Weights of a small mixture-of-experts language model, trained from scratch on English Wikipedia: vocabulary 8192, a variant of Muon for the experts.
Below are experts of layer 3 (counted from 0) of a mixture-of-experts language model. Rows are named router (the router's row for the expert), up (a neuron's input weights, with its number) and show model dimensions 64-127. Each number is 500 + 25 x the weight over its row's rms, rounded and kept within 0 to 999. Numbers have three digits each.
After each expert's rows: a language model's description of what the expert responds to. This comes from a sample of Wikipedia text that the model never trained on.

# expert 6
router:503529490462481531487491469507465514441480523471487479493514482510469493486493484499500451515532526532492489483513482477473464462493518498479508495523528436522492495527479529531476501515519516
up8:457503504496484527540486505502486501472476488497484528502523522536504463500538461489514490496476466491524501455511484484500553490462497489509502479495558500517509450465519475486520498483502505
up9:507511492522488496501486506495530562534502530454438519558532479489522502463500498466480491486519502500503519553505493526511548497523483489497487524513523476546494498518465512501458490488457488
up10:490532513474488495502515510551506517455491494459522516499483494508522508467533518470475514487469467517538492513524513480519515479537458494442454496484557519498541514492514462502511477540481518
up11:527559461494523524500500547534495460495490500495534509527489469493508477454522503477504501525505528496523509512468521470498537491541493511482467495484505515463505472512463503464497493471487569
up12:511469509487521565529506508536497495493501540510495511486547484491509527435496509444475496511501505507485471473476530479503541493491504491473478476463524487543505486516478534533489454485511529
up13:484484516510523460482473523462462540492472514526476505512526567515502508513496539483524514486469517487536460505552521520494489494442516490525522524524486522484470478455483446548471494504503490
up14:477518494470452482481512507514527449493524459470488514510515517496484509534524540460488467508483520466470509488497470458535503465490476501521476459468544504519500497537459509507564512517507535
up15:509477545557513521511504484476535475458547533535540512516464506492485517468511497477501484467534542500446489508473526498508470489485540507500505551495504526512479487456490475498485522575537468
up16:488528463518544507469497513486514487509522457528498459521494464534492510541519459520527479472480508517496510529505490490462490488521500542495487467529444483541486500522487496500497510471487550
up17:504520532502534518468475463515506468472468547490494553484544513512478452537501517482495514490475502501493504530487501507499442492451508485550528473525494475508508481507488489526480549510514515
Description: Middle pieces of ordinary English words, often after a prefix like un-, dis- or a hyphen, such as un-us-ual, un-ver-ified, con-ductive.

# expert 7
router:514530491483488467517476547516514464527512510546516493521439515543533530507509488522502535487540494487485477482536473558505488474494480434501504521476535536484525529506510520493516490487530486
up8:510536500496473520445507491534511454464535553510495501491484480496513508463487515472493505487508526501462483477519456478484487472485469513504481529474465483514510484503473526505525521537463495
up9:503500532563529540462517480525535523454485539491514503520541515498494500471571482503484477479518474513510495450455498487500482494495479506536513505474486505550539501519466508500499483495500484
up10:497545513510506496474490536496507456505468471478491525503504476543522445491521484510489517504493497515482490513523468535502522495504535518535534508540489495463494500533478494498491478501531500
up11:449507504494542522474508528494542487487506467458482481550497491479527522489473529473492550475538488503490464527515456512500535488503496470532547514480523477530529503478505493489527541486517452
up12:454521471502546476476499466496485485477527505556478473505518509475516482465495478487490523457521463491467475557517480519480489492518528532521511464508476478504440482513482511494499529528468526
up13:488530507511481501495522493526488446481527514533528540511497527509498497512526490461491517504545527498478498503490486514440514485497449498517556500474496502505531493486505473488517525470507506
up14:491519497510525504491481523473516483483524531533529535492514462484497501478530480496493542501488531508493481487505526517465519504480451454502526492479540512480541457514507468458480503532484590
up15:457475523465483466471526517506499502508543506481541533538481501495514461495474472449509516510542480515463489532526510493478466511510495497503507443448518474476530501485506533478516533505487469
up16:474492458484487532440550512522505482501476530476511507480507558532512480504462472449490528472510473486520523474481517515503513455525519483522501450505517463473491470514511512504533507531484491
up17:485536492480518501494479513528501471472480492422535529497493561488536493506472561457543503516490495524437469507484498509463537477525464513483523484516465485483499534458498482536564523537459457
Description: Column header words in wiki tables, such as Team, Votes, Candidate, %, Pld, Apps, and capitalized word starts in lists.

# expert 9
router:510506484524467451476496473498519480475510514530481484509491507527544535476499535520536512509496483468493498507521477533486482501484486499480476466510476483552483496508526528517494483446508524
up3:494511514469497463452490521498499503495514486461514537484460472544496473488517471525505506531460445480498503514538479530494502528474501484513505549474525497500514501509495478478508528504536491
up4:501456528480481511528483448490442501502520487511506521551507480474490477535472504470489488469479481514488484473478425497539478517516477494474511504472464512492481513508498496476516561485471450
up5:512537512538462493508497505532485508510490482497528524569499511472512483467506459497513492494490488490537489500454506503498539513462484529468528509466481501517527424466515473506543514486524490
up6:528460538469475475528497505515538511488557485484494489495516494491454524479513504499512536522494456537522530475484468505507498469494483515551485464510521515497526499512504499488473509518518480
up7:505478536544503525530486474507519487496521465475494528506485504528484529522539531458496517494477504535488505528460466497470497482494485520495489470466533478430469527512509532461506491473528416
up8:494532452489466548444476462502495473499489502547476473506508484487504510548480472477459506513485513496499478482446482498474526505498503530515527506512515495475519497511475484476558452508523518
up9:520490517490524501459472493482445495460539528486514507491504492485510542491457486501563483542481478526509516496490500521471540446522496518534498509508505535508516499503485509512559483479522515
up10:483529520489506506502524497540511485495532538524473493470512498539512559511503510478494485489496500466472484531524532488483529510459520509501510453484501485507553508501493528511524475463521507
up11:495490539492519485489524455501497505497568496526511500466516504499495518478522522498503507534485497498493529503510547518505494448514472517487509550534483466485520571496485488525495481492453488
up12:485529492492467545493504508503502493491505509491472543483518490560547495491520499481529530497509530527539498544537506491481475483520498488484454514523529491569476480534484497524464489506512498
Description: Middle pieces of words following a capitalized start, such as Sc-ient-ific, C-irc-assian, Inst-all-ation, often in names and titles.

# expert 10
router:545481495551544505551481524457495495541468496544524500541506491519525500517506468475456488511536451469510477504529487521521482487504522469507510518516536519523464509546515490532510461507525490
up8:520496524482484482504468458454492513492483496455481495481473481531538500504464530530492530509498507494508507491509514457510514479494494545490487471467475479510474468496505458481482434532480529
up9:512506489531521527492489512519470507442541496474496524522455523536512508523465497462485485488558503508529477526519476502451505479529508492510503519524495478533489477507478460490517485495497501
up10:466511538507509510510529503485473445508505499482506497460518499492466477509483478552504485517522488503460460520518435472473525469512461514465458494513524512537488470525485460468528500513520462
up11:483484474505546527453527491477485481490463543578478485503501514517509464500511497488458483487483518488502464542517470480480492475517565476528537502531490525529489468460482496476490502502473511
up12:483489547483542486480514518540506501500487506481525498488531455510544432496478522497479519506491476489485506492487500477484518517526523471516543453527488488496541492493502476534562496495472455
up13:521506479509472478472491512480469489504558527498471513459468546515513504506538484478487511500504536490483533486511504477487516470510482527557529537500472455489504493561475489528508463507548505
up14:426510562461474513545497512519497490502528510442495495504533495531491501473524440501476520495534510484497483497541501485478491484510491492483520516491497492477523496496484497486505530508502470
up15:471533517487514512512490501499451516486521519477476521497482508526510493501511498494429498554470502502472514490492502493551463543521491523550529518501452519474496509515478517469510499514512504
up16:482494518527539518546503485472505476475459482530501540478471465492467462510440479516488505470464509532492526460482511481449512460491493560480487527484512507510510497486501469488485505474484524
up17:530497548508486518471512472500445442469480507570514492500533524473503525502489479527482508508532543481519494536492535517497525521530504491536561498532472521478522474491500489489518516472473524
Description: Hyphens opening bulleted list lines after a line break in infoboxes and member lists, plus compound hyphens like nine-year-old.

# expert 21
router:485512488494497469500510464485506508440478523497466538512534488483485490506527498474494520484507498513447517467529493522480486541527526527496475430523488494525520486538511506484490507473512514
up3:517489515499485502522536474526511485483535502548508461524513488473476523477542503479517475499544529464485484509503528465486527526523498491482512484502488495501484525508494509557494448475483535
up4:517533490469495520481502477503483482519484457443486497503489518482519463494514480510467515488517498503501497495534551547532535482504453499461509510477473484486536523531478470495490529478502484
up5:539527500508496499480503526520484522541437457551505455498502497524501522482503479549509526491479520524487465508487526491543524475477509475530512560481518503498474474456476493505472480558457505
up6:479476524501542514537494513504514512499490509474507538509550518498499481492530499496552543475511475486465485461487521497515507447479496458535503538526507507494502446485495467453458527521510489
up7:515480503510489498532491489474520519491490478520469501507498479541546498515453522501549482538515477456498493504496528523490482517477458508499486554502529467505447496450525497481476506521486494
up8:502465474502467488483509494475472485491505467513475477475521503523485494486563503467492475483471489522501470564557539499488513517494482506528495537449501513524481501492485484552493489496459496
up9:494504528519503533533477475516499465484510523502490518501531498482562519501539519507452509468531541500496492529503499481498500516465454477526458452448467502506513500531475497489503497471534457
up10:474525511521489496484555520500542471531481491496528521459468506517545495492519559550471522518500510555470527512527493516513450531498521508515479492493512456540471456495522486500492475507459508
up11:440476511535512502503481475529509519504498489492490521484509491487494477532462522519522481503461511482528463525520484463483461514503486526510534484447512504556509489508487493543476536529474457
up12:499508520458524526525488560468511496482442522513472506487521522516535483491518483514464547492485538502473501521505487523501475502439495493469450545492479485492508551551514528505484517517476482
Description: Ending pieces completing longer words, such as -ate, -ment, -ible, -ed, -ency, in redire-ct, accola-des, co-ordin-ate.

# expert 11
router:470493501452530456454477486533530510469502493462469470524491511470537504525498519491509486477483452534465561507450514484529483525475485509496507513473496528511495528493509474501506517561458496
up3:504472478505487524519500453522545494523525478508493530510508487516502499529542566511517468532522524468530504513505473517495451495524482516509476485490558490493492541485472516450502486533478495
up4:479516530513518515464536533501531508492507479503484503501493505525485519522481472469505489523527506511519507513496547486502499500480511513470539529551509469494537489505512480484515514490501516
up5:521516556494514496494519567473505492508470548577534531507509534490538496505493452468528499489492502515472484543504463471520522518495557507483471520478496521497493513511469481506457478496512477
up6:485537496464536518508512515510517469515494506509482506505495508471470519495527504508475523515558483484456491507519571509502530497463479530507529483469477516533493468463459533508485495490464497
up7:492504512511463492491525503485530489486517534547526512501534441440502490517491485503541456512499504541467501500479460477502506484494478459469502461536499514494452476479479540504481484537491512
up8:472513493482590467444502505535506451472555532473499490525485500487513505483483529471517474517552539534489508486516536523468479470515505485488528497490467515515477524476481500463486489511502517
up9:543543569469488525512517475496488520506464497460465509480491488458461469512503488523451483500499516469563487512498534531489456494488513503532512493518476520492514527497516490539518508446514493
up10:473515512549522531482485491529496479503560472491461510477515497515508508479458499516529491480470492528542492492522506557490488511510495488511480536504526505486493546454458485489515525478466527
up11:512515452471520511469491497490460562490497520514480542443523530560503520474510472458512497502469525513537541497499476479499512461519528482485496471522489529547538481507504495510514510460548503
up12:534570482470482500468526550501522534486511505501554481506478476495508489517513505494479468534499485524504469513492481478461489476491488529473477506494494529473506501471505500444495499477470481
Description: Auxiliary and copular verbs such as was, is, were, been, had, has, and became, often right after the subject.

# expert 20
router:525510489523532489487475541492451499527506476505496460465527478492522517503493547493498493483460463465482519549481488480469558504428487546497489504459536531492511505517508561505538528504514495
up3:443517553521536487559486475506482486485507505472509500531521487506514509511505537497499500489517502481477540500493489497533552446531505487514478439475459487500499474559477552522512494493499518
up4:470462474491496515462483499491471466468499486536473487523507487492486527503475475501479500494496534505453488532524517499491528446488506472456517507491442476508490556520474492528491521506504485
up5:515472497472494525505531516517475500476458502504510482555510504495486502456526545506472486472487541528534508544475514454498484457528516536551514488488516503481497529515484462484519487498459495
up6:517506512468484453484530477504501496503520495520471545522460499508496498501517516581503494493576428544455492539493468443500487490512517518510517456471498535493510488500487446527524544507485489
up7:482512503527482552496511553510451480475534510447541516473506507543498477466492464489511467502484510500476500511544469533468521490522502493508489462505508513493521527488516530491512557450470496
up8:474562514506546502495492454520512456463472491496512544488523511544520479475467526542495502498482503492516478543508544487513521524487492522488481456515493549496485530501530460455458502486478522
up9:475534506484525482498519512466513484518490500477515509546516468496512465516493488481466467497508475474532492505469465508526510517507488466530530500527498496471463480536474530559463488516511498
up10:463511512466519523516518498511500476510500528512490496499565519498467567527508509492500437475567496510479449517494478503550482484495517527496504558519508482510553499528486488506487499507484514
up11:495551481489542467510462484459494487514529533477466539483500456528452524506486518479510479492500486483470505526487519559522488484510440499492498435549534477518474491497507501451511525484487505
up12:533498454505527472547468476511535495504482520529516501509477460527477511494476541524494507485524484490466484495510477517493509523509500566524514530476494477531494486484519517514492535498471521
Description: Symbols inside coordinates, units, scores and ranges, such as °, ′, ″, the parenthesis in 196 m (643 ft), en dashes.

# expert 23
router:507484481552480485539519507506543552529485523512521487536477538516511541537514497545507503519500471466541485494526497494526502508486507500476517525480479556462463534528562523485494511502466496
up8:497481495547529516501487495485485544536522481495467532470473530535545507507502489444508509498476531485448489505478502526480473543478507515519528510514520525500477505483491482483533481460485498
up9:488537493486545518492520516492486491478535542494512510525506528481482461499526528503484494543485478501512454451514505536546511519527512493521457536522504517538493493474503490480497512555515498
up10:473523478536494492453518514514544520487485535472487499534522519459513522505503495519485475519479507502494521509516543490484488474503452518516491515519492488497518502501470494522540501513468513
up11:465525507470475516480517445539494431456518524505539467469501486499468472509494504502478504474509520497474549532491524504491473556513493546530512490496517505508503528484527496508493494510484526
up12:528520492463543502471520514495514479454494509436519489493470500533498498542523494487466453501493492544482483520490514485478482508530497547516519495513523553521511483505509513478545476513527492
up13:437501491541518511505519527496500505459565513496503486503499462536533498487528504511497514464536476496553521537466494481522526481490474487539483453486485508479452460571478522568517482537475496
up14:503513500493485491483527498520466460419490495503484496464508544517474478453480509487499466518473512523532516510468458499467499488473504520529506474456469567494487484533484453501486466481454505
up15:495457533491472437491501535492482493497498483544503485489497462520550478532516481488500455516452514487481468495458501511515474497512517483510494507448447502492512490493495536496524550525516501
up16:469528506472479514489512523503511476509483499479488499494540470497514475473486544521486494499471532523542506504485493470525535488498508507510486534523482485539526482497502477527514525462502495
up17:520514507503509496515552494510553513531494539482513489499501525518518477499467519466442554515496478519520461517545472481506485499488516531494517496519463451477480486499502490476499543463509527
Description: The word as in roles and comparisons (such as, known as, actor as character), plus dashes, semicolons, slashes and open brackets.

# expert 1
router:503473481509518510492499529479498516514480488475516474457508524472509505457504478523533551539490487520471540511439474483457478495549493469516494492505502526495503477458513479482472486465495474
up8:495492501502532470520473499513462478478522468460494489511488513524448517554516482458465519532480520501522521521513522476459488533478525449495517470463535488498516507512483484545528451516517526
up9:503478502501468503538526499474495502490536507518537521484515505462554488517489489460554522456524494466518474541471509473503490461473495509504459525500477462530524512464515493529510461461485519
up10:488457510495513474485459521488497456536492496490491501517479501508475449537452508487455493470486522506503455488449493445493503469443468452496490531485470511488521483463518493537498495505474507
up11:491536489485456492499490517489537488511530472521480491484510544542516536494550475497476505529491487497519516471467492508497486499524504482531492484538451524474517501492474503492501551484506471
up12:525506460482528504489506480496519494499524493473482492486525484535502477495514519508514493479452518521499443531517483504514518507487510475538475506473511551491489458451494485486469461493521539
up13:515486512513502475506510512484474542480487481490470515499503471534512512487483492524516494527482490453460507470503512488501446472454498484535521520483481496466534496434516520467461502452503499
up14:475461490475538487468527551470500576475494540492487504513510475468473508472530514497518525483480482503482499456486474526490525471534498526510529486520467527505461500537482507508548492522489516
up15:497554464514469541481505509506517481503468553510549549486471472467501503519472477528480460485511518524492493509439498549512525515502512517527514504516488532482502493499498472532486519542497494
up16:486525521430498444494508491508466507495516515446475465474508502511515471458471506531504536479518550503513499524538480488471500471485494508536500486506532485482469488511522508492524503535505526
up17:520515492484486526468508489467521521442543519523486491511500475510491545484489518490452496503518497468500514506497484500483532506541506467532493513497505498489490463483481532512486522496474475
Description: Line breaks and = marks around wiki section titles, such as the blank line after a title or definition, and ==Career==, See also, Personal life.

# expert 8
router:513492483535469504513528470491458504522557495509498521495466494469468530541486529523509496471522497469489484490507477490481526498481522535464512491543550485536483492526500497516492498432506536
up8:490506503469509474535505515484498545489540526474522483504480463490526469502514496493476485500490489510500531504505499452502485488492476513489494469492510484497500501468465447508543457461496531
up9:506497493465507497462489496542504525504491454507488497535523491573464482536486512481500494485474536471537493494481495464511516500497481465507485518519511496511517475517481453509521486492435543
up10:504497475520531524484450531501523481466522521507490510529487487463525455487542474475554523531510480461488508510479517512516472468508519493506511523538502479496498492506514496506492501483488534
up11:503503528487523533518501503522500472460480497494510548493523474496518520444479483540487499487479537457568521453460468531470484482502490501523519453519507499505523537512506495511524525474477481
up12:479499502476480485490500482492540523511515476484504506507511495505482512492549498469537498504468494520496498439486470501497505508462476490512518520511490495500519471496468474481481457466505503
up13:504515492469459533446493499502455484476573476452504515513448490517458516503502538475529502490491522531492491499489467490521505483504478502527459497516520487550480473517532473498489484535502477
up14:505509489500511458455523485495500478491507484485509487475485460465486510513525495488470484489466489442503506544530512484506512456483494538530473531529504497473491458496469496471549486484522468
up15:502536523501477499482466516535483480508486528504509525542515520542504517540482486498486523502516543526493475502516558502499500521518557478566534508469514488464495470492510496522508506449524484
up16:471491494459541493479472509512511517525455423494539524515499519490517511471499495461472517523512445494496515498471499490498460477502485445523523527499464489537509468475483479487515477482539508
up17:530503513525475542501486506532519500502513559516487501490529509477548526488500523512491528497540523485525542456520454479508472503476468518497548485473478529488490495477464503494496533515485558
Description: Interior syllables and accented letters inside foreign names and words, such as Ant-ho-ny, fran-ç-aise, Alb-án, K-ä-rt.

# expert 3
router:514510490506477448489520487565518514511484444487447486452531524480464467497516485495523492524516504519500492513485512447515543507537469494487491509522502488500475511508499479528492472486513483
up8:464483510506518519480566510520466483472479496496485565537528481498531509506530498464504501546527517493461512523524497513484491487554523472518467515518499519480453480493503452500514555446525469
up9:479473499498524520477515460526505487463520516537519517490479511480499495516496472514496529497497463492467482499507480514479486500450469491559509540476488514499498505562513503468520485491512537
up10:471504485556524498519482468505538486488531478504531496495483480460441516465534522468491533501473526474488504499489497532500490489532492465480469524442473486496507503488495455513527508492491494
up11:480481474496512514511500521549518525501543492467509533527541533492497477468541546479546542503465495490503493507430521452513510541513476496499490474492488476564512550480470503481486498470494467
up12:479502543473455505483492447494488484502504491549475496514515496529495476533505507489490508483478449479526478525527511481474540503502494546505489488490492503491532495479495487532543487499486504
up13:485518524522483544484485528506521516542509441527473504531529472512502468514503463491471486492550532472518472455472458480512483519471494509490474479519496517477553490503464512528551511503463505
up14:506500556473500484461515557489500495490496504482490456484521482511510552443525481535486520477468522545492505468517491448492531482488475522536504510522491507501513481490502506496496496484545488
up15:516497531444466527489499513485454493497502499490483499459514498545482542484486516482479491512515546502466554493457483569508526517473519507521512503460504483469452467531416509489536521492510498
up16:490523537520534494521501491532450500461517484489497465521501474466486461475474464524510530449450498473494484518522509509528498461512454491496473492493505474500482506485512493507516509481524485
up17:471505491514459509449515500504527450535545475481516530498465518507490489472460477460467521483474520503536551514532497501542495485519497534496485529483472522509490531507472504512534534486525491
Description: Month names and date numbers after in or on, such as January, March 29, born December 3, plus some scattered word pieces.

# expert 16
router:506470522493458502512517464487502541506506515482516478503469497448501490488483496489487468532481543471485470477492505479496537540494499498518490548517491507491534511493471506481505504562481546
up3:514547502507529515504532497458556537486518519511508509488482468458548519481492485465502514483500495493482501491495558476483503465465565501525482489508495495529473534505500489506507510513555477
up4:525501482509510539538497512502501503499474492481494509537504532532503493486481511465500485556485529528515537494507457496491464466466498532521508449454521451504489502482525538568507506517525495
up5:510481508516522503481505500501484493554493511478524482484493488479492507500527513537523441461518465534567440532515494514481508519473542510505519529473482479456477486507510534471531492537518530
up6:562505510546520509575460518534505521509511503517522575522501504517518514503500460469471479493497462557453472461512469510498525498505496477481535470482503479479476515489510505533499491489512509
up7:415490485529485494502569470508520484492522503505515516493504480463511493452459504476533502473498503515493531476482520488438500454542489481516558476545526522467524482470462494518542503483522524
up8:507517507511518491510505522464532478516484515559527499486480496502494484500500471447484518467484506503558470500500531500491479531509477492499472471444453553492510483486481450526498456501505530
up9:493526524521537555475522504479491484507478489490508515512510513542528524482504460511516467512506515522471519478430534490527522454542455477515503507479522496502498522505504463510493452550485471
up10:489503481477477467500487527535492481461510525492521480443457461487537501516494471495510554482460478516493540520494518477494521507506486521479506506479482479495477522469497532470521516491481538
up11:492541526508438524543461536420504487521522501532491506459460522490509483456490502475536507517476475505491515478507510500496452504518534537519478491463494487524488522477524521483512505473509521
up12:479469497504519524479490516475493474499518477498524524508522529494512488492508532511492493535504538532492517440523543490512510521516491517529490503487489497409511467500480475459496474507538498
Description: Articles, possessives and quantifiers before a noun phrase, such as the, a, his, their, and other in among other.

# expert 22
router:513466460511478520539482531489492541522499481495528495521487522488512541508476471515500491511530523497513480460477470536457452525487509528489507533531503488449522507520445545528491461505478456
up3:509483503492492492486555498493510529495512484538560452494489493471504487520493482513511516466477521453508458533501502494466510515487504515539553494490445544487501450486500463430509455512461539
up4:479505511514516496553529492487495454511490471517540523491499463504492461572533480522523488525478525485500442471505531445484558545483505512467541476522476514503475490531507521495466510504479496
up5:436500448498508522476494514531457466489483509477504498525498505541497532472512515488477526541537546504496503501464481491504475500507517534520521519480556500486501486520504509480536511507520549
up6:496498476527527520498488557490482526463557481513483565494478509504483440483490490474477500518545508489465479548470510489541463493509473490491487471509520515460524510466530491509523493476487472
up7:467536508531467505547530512487511501482488484460442529530485482527484470515511512504524520495482512491473468462498546508504468512523478489510519499502473500483475479442453499475457494491509512
up8:477486522442497508494471510485551500503512476452503493514492521508556477497527506550514506449480472514492509519526478533524511474491510482511516504442511490484497477534512467493502484492473525
up9:520474471522484454523510517498513505475514486510465534531507500519502540539477466546499515493448492564472510534514514523544493525514502505503481497478489512504516501529484473531488456536527526
up10:510486457519495531466566498548558489494489478502477490478489543503474478460465543526522505468511512552502561481497458494516507491496471509498488536478494511524493466529512491489469496496516503
up11:509528503499513551502529490500488509503486518455529490542427467492517492512512460487504471491516533519526484509484527473497492477466473524485528455523454461507485510530447501494474486498491536
up12:510493498515530441529486536511505455469508532585483522505485546495519483512500507482460504483466526508456473554489488530487497511515475464501505531492509502508504481486467473495501483482507506
Description: Periods closing sentences, especially after census numbers, plus %, percent, million, hours and the sentence opener However.

# expert 19
router:496492471509506496515492513476485540521540477516498488506439527521522530502436535502532532474545507471522484545532514547528461533489512452481472545523474523468448519479523506487510509520490512
up3:503498503503540520476497500495422473487515500491566513460510532547506486504497438525484520498505462465506529521473482460520522493486471488511512523451503500486480530486503476494508522511494481
up4:496512501529528471470473523496469501440529475478532517468497497493494502517524485459530491472508490496494491528503505487509474504535478541534500503458486495509529511543505470474443480515501558
up5:485514487516528493485544523512509464497519578494491481487534501492511504470479506470467525527451519521542473492504482566496501502507536483514491504510460467507484477512496497518460525504527493
up6:436479490513505511493542530509482431466508505440528505484511515529502497511513525472501508479483468528495517457478487436516499465459503500492530481497498534496501495488485495514502486584488528
up7:490484504509502539494495530533499505499507529488507504486509515470492509490473466501514507458477537491506487552539523500509515498466455481523501509543449460496526518478457503482473511515503503
up8:469557479500468499526534514510506468460580462483501462504491502513517483516495545519511510495488554504470482531555504503552547520473488489506511488488501552488468525473522499467518509493510480
up9:486544509495486538516474478473524501509536472482456476509529524510497485486517489511507518504485513558563518517532479462506504484476468508484523461492485464487499459522502502501502533515470520
up10:506531476474482500493473514507495486503595524562504511477561502525511503529483501477476438526501478517448469483484499473541491473473508496474468484493505487510514493481511478490494519470456488
up11:497455499505488528510511521523502512515515471451508471525514514515516482443460512512502501478478477508469461472476490474499490486512470467535498505500491480489516495464488474505504502494469503
up12:495416516491506498500534478472543480499516484517472528491531524450466497543534509487512477483488513501469505524438492492467484494504498511496511510515473489532476500492460503515517516495502473
Description: First pieces of content words starting with a space, mostly verbs, such as pres-ided, pos-es, adm-inistered, conf-, des-, plus nouns like stream.

# expert 5
router:551509519506532524498453477478464481525519481522466516478494488532484522488524481519478464466511523455524529456529492526499480531502509457502491539514536496480487525521464497505476484505538494
up8:497500488483479469529506528505523514503529486509492501533527487511503485473490506446561468491486528544492516475489516490517538494503515532489494483525546503560535499480501452514472525491504506
up9:464470526519528467524500510502473471477491474503524517546469512540490459496486545456479518521494504514496506517525476497472515512498497493490544443481482493541470510485506455488518482460515511
up10:548514521488542454448522485503468500489478505492529483537491553478498477490530496465495485477492529501505516486525548513513540471537464477551524538482508520528483500459489511451520506520496514
up11:479538507515558520516504488474501502470513504510549537502499490497565460454492549462477508499463506504507470555511530490468511499453513461498502498499518470490529494459526469476513500498468509
up12:517508527512469499514513534469504492468499528488500549483544501526493490492504487540495499497520472485488496520455518447480482510534537532510530522464475504467490468475506549473501474490474479
up13:499532474499535516526485505492510479553507468508495497535477490496477491485497521516494488511522505512433510461496515540536446466498448508485494457471490519471504553469504518481463509479503454
up14:508506478489504518503487495540479477469541534524442545543511470482499477471524504481492467489465518507492519521516516492505520447516524527531500500490503537538504458512510494525482503529489477
up15:494532569521493523496512517509496538517516543484526489458508492479526499518537485482496491519530516495503516518513536475485519500453474539539526490489467491530508503462518522448496493513505533
up16:478543493465524514471456496488491463474545499470492494445530484545516504516521515532510471496503484522493488499525493514506524473536467544537515524546481484539504496517524448521529477527515486
up17:542482480477485502484517526509453450437529492500477508525479442510482488521529463476499509468511528532482452520534518471456503488487497490510523547534510493498530518466503477503502548542515484
Description: Pipe characters and line breaks building wiki tables of results, elections and charts, plus party names like Republican and Liberal, and dollar signs.

# expert 4
router:497495503507498486514526529505518530567475488528532491531480516521520518509524485541486523503511485463557478448513505555525490502484514489505493540505493527490490496496510530496482499481509483
up8:448495508494518465505463529491508497500474469523503506498509485508514494501526484523494512529502434501522532548476502503499502473540487470522481484487501451495523490490517493487488505485525498
up9:531485565498495466485488543538515463481506526481503517477495455506482471500489437510475540485486513515456517484537471487508455509494470515502503498467476495471485509479480502514504502500517469
up10:461523540486547516482501450520484506560507459519460492520472449527487488480565499514492514520502489508516505530565525509491496489501488510478495506478481514523498443497472512498476520446506540
up11:472529528503559483514539486517514479482503526511490485474510459562514480502485491512489496467491448480516490522484472470537512540494488499464534489480485491482522481528485543538482564488467512
up12:463479506488538525515525471561499490518491470523521548506509497536483504480526467490531497511526520524513480509529531482494508525510540492542499520507482474453487481500489492471487450488476511
up13:530523560499494503514508492549497461524490553530495476511515453482493500479570489482447485501451532485509528510509523490482529479472490535563527493459509471494476479545472515530501504509487498
up14:549515477486502519495521439543511489477557538491497498494478549483526520506518529507499497536494464505488517494509464475514473513573492499458502509420489472541522510502495478474518532508532479
up15:525453532506519493491511485495510485458466505517491505468508535500466484458507543488486463503495448535492472522497519486493494508519508501492482542449514492567498476489487511520515504433509477
up16:505478515536555502484499509489540467506507497522488545504466501490477473553504494526510528487502483489543501527507533487505510457494506516508487531468474565518472482462499489497510526468492489
up17:482524456487502530486529473494483520487449514524556491491507491515509474513505480487480487518540501547502466446493526485520501481502546537492479477502472474503501445543493518513551500473482488
Description: First capitalized piece of a split proper name, often a person's name mid-sentence, such as Len(nier), Tra(cy), Ev(elyn).

# expert 13
router:507483497500482474511518535487516532576494479535520486529460516527508525501509487534479524486518488467566489479534511556540475526511514490497482562506503540480488506497534514490476496468523516
up3:488488542454513501471521534498508520466482516495541511508518520519462469501493481483507494524498477492556482475470524508455525497506488534524464512534506486491526470450465516475475538522517516
up4:457502560515533478531507487515494458498494538509522508510468513522467450524488493519519494524470487547520515536494548463497495504524501484514508476477509541520494440461484520504484511471495491
up5:444502528482457503544548472496486534561521495506513504478505519492517486493484503495534513523487506523497485511469515454507530481499504554493522472538484499485504470516498501473512538513528532
up6:473509503527521494480507510484499463493483511545554506489500520477493482469493513509525426516516514558505492512528510483491486465536509573516513500499523467487515483538472463540493494501477486
up7:467482488498550523476514510518529499495513503507496491505503496500517516493532556518483504521499489527503470485486495551516490490512543530498528481476478433490496463476491467480455483465483540
up8:471526525514461486552518522519472506488505555479501527461526455488461496524523487491485530497500502493516506493511503508519497540492520562475485558473444419504501478471465490484449508508506477
up9:504493495479487529481491516510501475514469471509491521493505501465502525477502514491504553534516506495500484517559514493487540523477487498543502515479507492475518493491489444501557468547483474
up10:457506498487528508487499451491527516509558497537500510493512490460486511485482490511483511477476554492518474493484475533494507522501464505479532503516462486543524462485472477452474471439491545
up11:474517519500484496474531519503516491524497517514525512484548513487539523521470474519491532506506494485511496503514492492481479488503513484539492502502450475543536539520474482461532523513490467
up12:520500507499511531452534463557473502502475528506556530502518499523454527466560475480489509531513475487477493481519493507475480492484475551532495487494498514497485500506437518480543481491494495
Description: Byte pieces of Chinese and Japanese characters, apostrophes, plural s, and scattered words in track listings, formulas and roster tables.